Experts of a small language model.
Size: 9 layers, width 384, vocabulary 8192, 104M parameters.
Experts: 64 experts in each of 9 layers, 4 picks a token, a softmax router.
Training: a variant of Adam for the experts, 685M tokens, 4039 steps.
Below are experts of layer 4 (counted from 0) of a mixture-of-experts language model. Rows are named router (the router's row for the expert) and show model dimensions 96-143. Each number is 500 + 40 x the weight over its row's rms, rounded and kept within 0 to 999. Numbers have three digits each.
After each expert's rows: "mostly gets" lists some tokens that are sent to it at least half of the time; "gets" lists some tokens that make up at least twice as much of what it gets as of all text. This comes from a sample of Wikipedia text that the model never trained on. Tokens count by the router's weight.

# expert 51
router:508484407452467518484538464471535523508569511510432429468538502552503514512557501506519516495437571505495525558490517484448499545491419485560445
mostly gets: "°N", "″N", " MPC", " Coordinates", " JPL", ";\n"
gets: "-", ".\n\n", "\n\n", "\n", "|", " |\n"

# expert 19
router:534511498508487483466519524565504454494503457486518553473575545503485534557488484536531557490496538485527465440501492428582493536528569458500498
mostly gets: "′", " will", " it", " would", " there", " signed"
gets: " it", " It", "′", " was", " there", " he"

# expert 1
router:470571460416497571524407430553485539527543470486479518457461520533441503491458450453525498519489532488491446459488501485573482467471483517451607
mostly gets: ").", "\".", " In", " born", "In", ".\""
gets: ".", "-", ".\n\n", " (", ":", " In"

# expert 17
router:538478499557497434524566457466536491567458477473494486524483458538526534485469511579508547566397423441452542528523516498432509461482454468556589
mostly gets: "ative", "ical", "atic", "ic", "atory", "ensive"
gets: "ic", "al", "ical", "ist", "er", "id"

# expert 37
router:463506477497540522497468508470515481532475450484540527526511430485439522467517625531531440470563583506485519554473530467546531483442466505501417
mostly gets: " Mid", "″W", "″E", " Apps", " footballer", " loan"
gets: " |", "0", "1", "2", "3", "5"

# expert 63
router:511448546466541490507453528429550493488605441544451519469501489497453455528479499522536462461541501503501485500533481487543496488497498418536535
mostly gets: "\"\n", "\",", "',", "\"", "!", "]"
gets: "\"", " (", ",", "'", "}", "\","

# expert 42
router:535457445441443502453516528537486494492563497531469485456543527440469503500467486486491546392479532462526482529464531510517493543545510583482513
mostly gets: ".\n", "===\n", ")\n", "==\n\n", " ==\n", "\"\n"
gets: "\n", ")\n", "-", ".\n", "==\n", ".\n\n"

# expert 45
router:494485401556499516437498440482445482559507481523440462459548511450474546504475501506500525516526563520509509553445474483531532463522453461490427
mostly gets: " sq", " (−", " Swing", "′N", " households", " +"
gets: " ", ".", ",", " |", "–", "1"

# expert 15
router:531492563515486435508510571564545489557463465576544446537492456469570493438535526536505559543514420482500519521508513510489486513492496554623578
mostly gets: " Art", " art", " University", " Arts", " research", " book"
gets: "\n\n", ".\n\n", " Art", "19", " University", "on"

# expert 30
router:537553422485483499425431522510478402477490502476509509491532491525494548543498550456497495494456565450476510420509504432485531493561529461497532
mostly gets: " which", " this", " t", " This", " where", " that"
gets: " that", " The", " which", " the", ".", "The"

# expert 5
router:486455448522501535482553491479420557448465545415551531502508533563536592477476453522502463552490450578370487530490465487526527514490543510527567
mostly gets: " h", " p", " H", "-s", "ip", " Kh"
gets: "h", " H", "m", "p", "H", "ip"

# expert 27
router:459493477553476487466582463516440493425443568448567512597504509555508455465524496499469461455423437491529468511503465557477459490434470440471439
mostly gets: "fer", "ber", "ner", " Taylor", " Sil", "ver"
gets: "er", "en", "o", "or", "il", "e"

# expert 60
router:421511491508436528481505526514498488498446492491517408475465453519471473502503581437545539467520463491465477516461530437476532540545532538474454
mostly gets: " v", " music", " guitar", " songs", " band", " dr"
gets: " also", " was", " v", " were", " \"", " and"

# expert 26
router:535449401534508520447490616571440494467487499536492518539538456545483545576488510558473558480521498446548428480518539458519509466574567507445460
mostly gets: " their", " un", " where", " its", " this", " when"
gets: " the", " as", " a", " an", " his", " un"

# expert 57
router:446560524567557464443528567491540523445540539480554517505528590441523432557542472508447518549550454516524515471473510581497400467477486489522530
mostly gets: "I", "Z", "-S", "X", "B", "K"
gets: " (", "S", "E", "C", "A", "M"

# expert 50
router:585444462560488453548486477429529495556472484520439432519478452529476580459503464449478518525469487464487546562524519533474473526465551483510508
mostly gets: " region", " population", " Northern", " city", " northern", " genus"
gets: " of", " Kingdom", "ial", " population", "s", "us"

# expert 55
router:554546457565523515479487529550518486484503523487486528439500504457482546540445478487527521477482564486524550475503485501541554467580575495455478
mostly gets: " that", " because", " how", " if", " considered", " about"
gets: " of", " the", " that", " to", "'s", " for"

# expert 12
router:452426526465487485485601457474455513549454577440521519554474489448508501484549565519472408532523506485558533509510572490472467491430521499477455
mostly gets: " Be", "ö", " Bo", " Jo", " Richard", " Brown"
gets: "e", "o", "ro", "z", "y", "re"

# expert 29
router:434487511483489523570563551608426573478512557492539522533452539558459489412496489453464436586480464545556489425517612525478457523456444454503464
mostly gets: " M", " P", " V", " D", " C", " F"
gets: " P", " M", " D", " C", " V", " F"

# expert 22
router:452525490533480490530436520606524455479457462528533441436518551466500503513509527494526507422476465488509449516493553446447525496514530540524490
mostly gets: " played", " based", " film", " took", " show", " play"
gets: " is", " on", " was", " played", " has", "ing"

# expert 53
router:458483410475509521493439502454558499490571597500511531513549492490422462553527569542472422453551488559523536505480477408481518459473485508559492
mostly gets: " |", " :", " ENG", "\":", " GBR", ":"
gets: " |", ":", " –", " -", ";", "ly"

# expert 20
router:515528429531481528534439558525464503541447475536483494479491526488542546578573545519420553469455481453551472525536461390529528551522530562424484
mostly gets: " including", " between", " both", " many", " than", " more"
gets: " with", " for", " of", " both", " more", " from"

# expert 24
router:485544440477495514440505487444528537548559515594486421442530510486481491536476494441562557543497514458497482443459534520480584510469443553560514
mostly gets: "%", " ·", " US", " JPL", " $", "°W"
gets: "\n", "%", "|", " |\n", " US", " JPL"

# expert 48
router:553524459459471519529485502462504495504523472516528497571487548523506486510416538536554548556485525479497478554488512469521542418502533554533481
mostly gets: " his", " her", " career", " she", " him", " His"
gets: " his", " |\n", " her", "'s", " he", " His"

# expert 43
router:509488445566519522493454539441504482513483530570489507433521510432505482499518533481479535456474500496508485527533513461559482477563497566518455
mostly gets: " with", " by", " from", " about", " through", " between"
gets: " of", " to", " by", " in", " with", " for"

# expert 38
router:476523415498473524525549467515502509500489511496521508503473569417459551465513491507518454548492603523508551507442449508483481434478450521510478
mostly gets: "94", " University", "93", "95", "96", "88"
gets: " ", "1", "19", "0", "6", "–"

# expert 56
router:563493517536426460443503529442518442507449490533509451420456550541546555489501483544539530549450496496466480453526462555487567528501462547457425
mostly gets: "%", " million", "°W", " mi", " son", " father"
gets: "%", "0", " km", " million", " mi", " in"

# expert 44
router:476485500460510550495488525493497546439552466504471532508571525517491513484520497474482463435547498543485454546461563493500519494470505577455450
mostly gets: " Sh", "He", " She", "See", " He", "Personal"
gets: " |\n", ".\n\n", "|", " He", ".", " N"

# expert 36
router:504517537517439552450470445493517429459535599496526534481494565442470462525507473429549515508599526526489537465449489526479479519516492471421483
mostly gets: " November", " October", " April", " December", " February", " July"
gets: " ", "20", "19", ",", " November", " July"

# expert 39
router:561573463548556537515415507497449540551498477547535503491473542522505525527504510463471507479413575454509465466502465404515536463529518536449437
mostly gets: " off", " any", " per", " along", " re", " out"
gets: " on", " off", " after", " up", " along", " out"

# expert 62
router:512488565480511436467512405474477451520479504510455573531517453595547544481493513507497518457507515540532484521527520566465455525514443462564513
mostly gets: " William", " El", " Pal", "berg", "sen", "iam"
gets: "en", "an", "in", "ar", "o", "el"

# expert 6
router:513521495535512532500456535525553544501557490453525499528521544473497473550470425508512508485478486534499590548453501458587520482504397553538480
mostly gets: " U", "U", " Succeeded", " IN", " FI", " JPL"
gets: ":", " U", "U", ";", "N", "\n"

# expert 13
router:439523557477489443558581501469543588574564467468556501501502475497453533490493496474521505494492448504412563549519538480526413483561515441488565
mostly gets: "ip", "ag", "og", "arn", "amp", "ett"
gets: "ag", "et", "ip", "in", "og", "ap"

# expert 0
router:543450540587500494563507514549508439533427584520501519432452452474565553475442505466460532500547464482477523541562486532449546524451525527541494
mostly gets: " American", " new", " English", " former", " British", " Indian"
gets: "ian", " American", " British", " English", " German", "'s"

# expert 9
router:521517497501532504448562439547503540488551398530472435424498563507523496521488430434515516544509490475527488512460532521568487495470505504461537
mostly gets: " town", "″W", " UTC", "+", " ==\n", " °"
gets: "–", "-", "19", "20", "0", "==\n"

# expert 7
router:529446524464481480456519429444542498455506522492529493453463445430484462493519473511542455478545531477536547499534487522486510537442474485479585
mostly gets: " ", "   ", " –"
gets: " |", " –", ",", " (", " -", ":"

# expert 4
router:492474495437515568554530589418423457470588523506548503542502474509528455447522509475488459435565458538476522479519489474535577473420464467517518
mostly gets: " Y", " K", " J", " Ma", " Tom", " And"
gets: " K", " H", " Y", "i", " J", " N"

# expert 3
router:519477455533493397417458476541569522510498556557485455465509475488535538522546491591543536542502459520500476477510527532547445483586460560469460
mostly gets: "led", " built", " use", "ted", " management", " care"
gets: "ed", " p", "ated", " a", "led", "ing"

# expert 54
router:484482502466525531540545469450450602524455570467470541495494481531501502503433571461491475519471528472522466516496525586525436492445554492492459
mostly gets: "ir", "gh", "b", "ph", " Sch", "ib"
gets: "al", "b", "at", "s", "ir", "n"

# expert 25
router:538539510556480538560507456539447485449435490544484497447487516543481520463502500483463538442516471559500485496515457448490477533536506451421553
mostly gets: " North", " Black", " Mid", " and", " h", " West"
gets: " and", ",", " to", " T", " or", " h"

# expert 40
router:485551512546486573435423447509489534456495537540539513528446503469482548522522446569550538543538501498479486453518445515545517490479501483464539
mostly gets: "8", "9", "4", "6", "7", "5"
gets: "3", "2", "1", "4", "5", "6"

# expert 35
router:554561567497464525453478535568545419478426441496523500521456611566522521489480530535506529500462513519451477454537434442511538478481493527512525
mostly gets: " later", " year", " However", " After", " day", " then"
gets: " years", ".", " year", " later", ",", " time"

# expert 52
router:502472553519474516470515467548429510453503546484524538479572527512440544546558541448439521525471484540523454453445576502501463527598550595384540
mostly gets: " f", " sp", " gr", " en", " tr", " dis"
gets: "l", "r", "f", " \"", " dis", " f"

# expert 8
router:463499501405511520527501455517521494434517527497487545497534525474492481526515439526480539475465458559488572436482551566533465564606434483424551
mostly gets: "″N", " ", ",", "'\n", "aged"
gets: " ", ",", "==", "age", "aged", "″N"

# expert 59
router:445428498437511523468595507475530505569495470477553512537500403499541452431477399491479460421478473449496578531496512547462482449463466419499531
mostly gets: "ik", "ie", "iy", " Mark", " Bab", "ı"
gets: "y", "ie", "k", "ik", "ow", "is"

# expert 41
router:480454487514601519537455460498578504465528494490471436493548487476528505535479474516524521477539436463432522509451505495456503525550550428563480
mostly gets: ");", " episode", " Votes", " Year", " Nominated", " Series"
gets: " |", ";", " was", "\"", ")", ");"

# expert 28
router:438577427451534455538457458539515396530577497562593508499516494463498451560476440547428505486495447480465476518514465407452502533478467521541483
mostly gets: " |", "°W", "/a", " DF", "°E", " None"
gets: " |", " ", ";", " —", " -", " FW"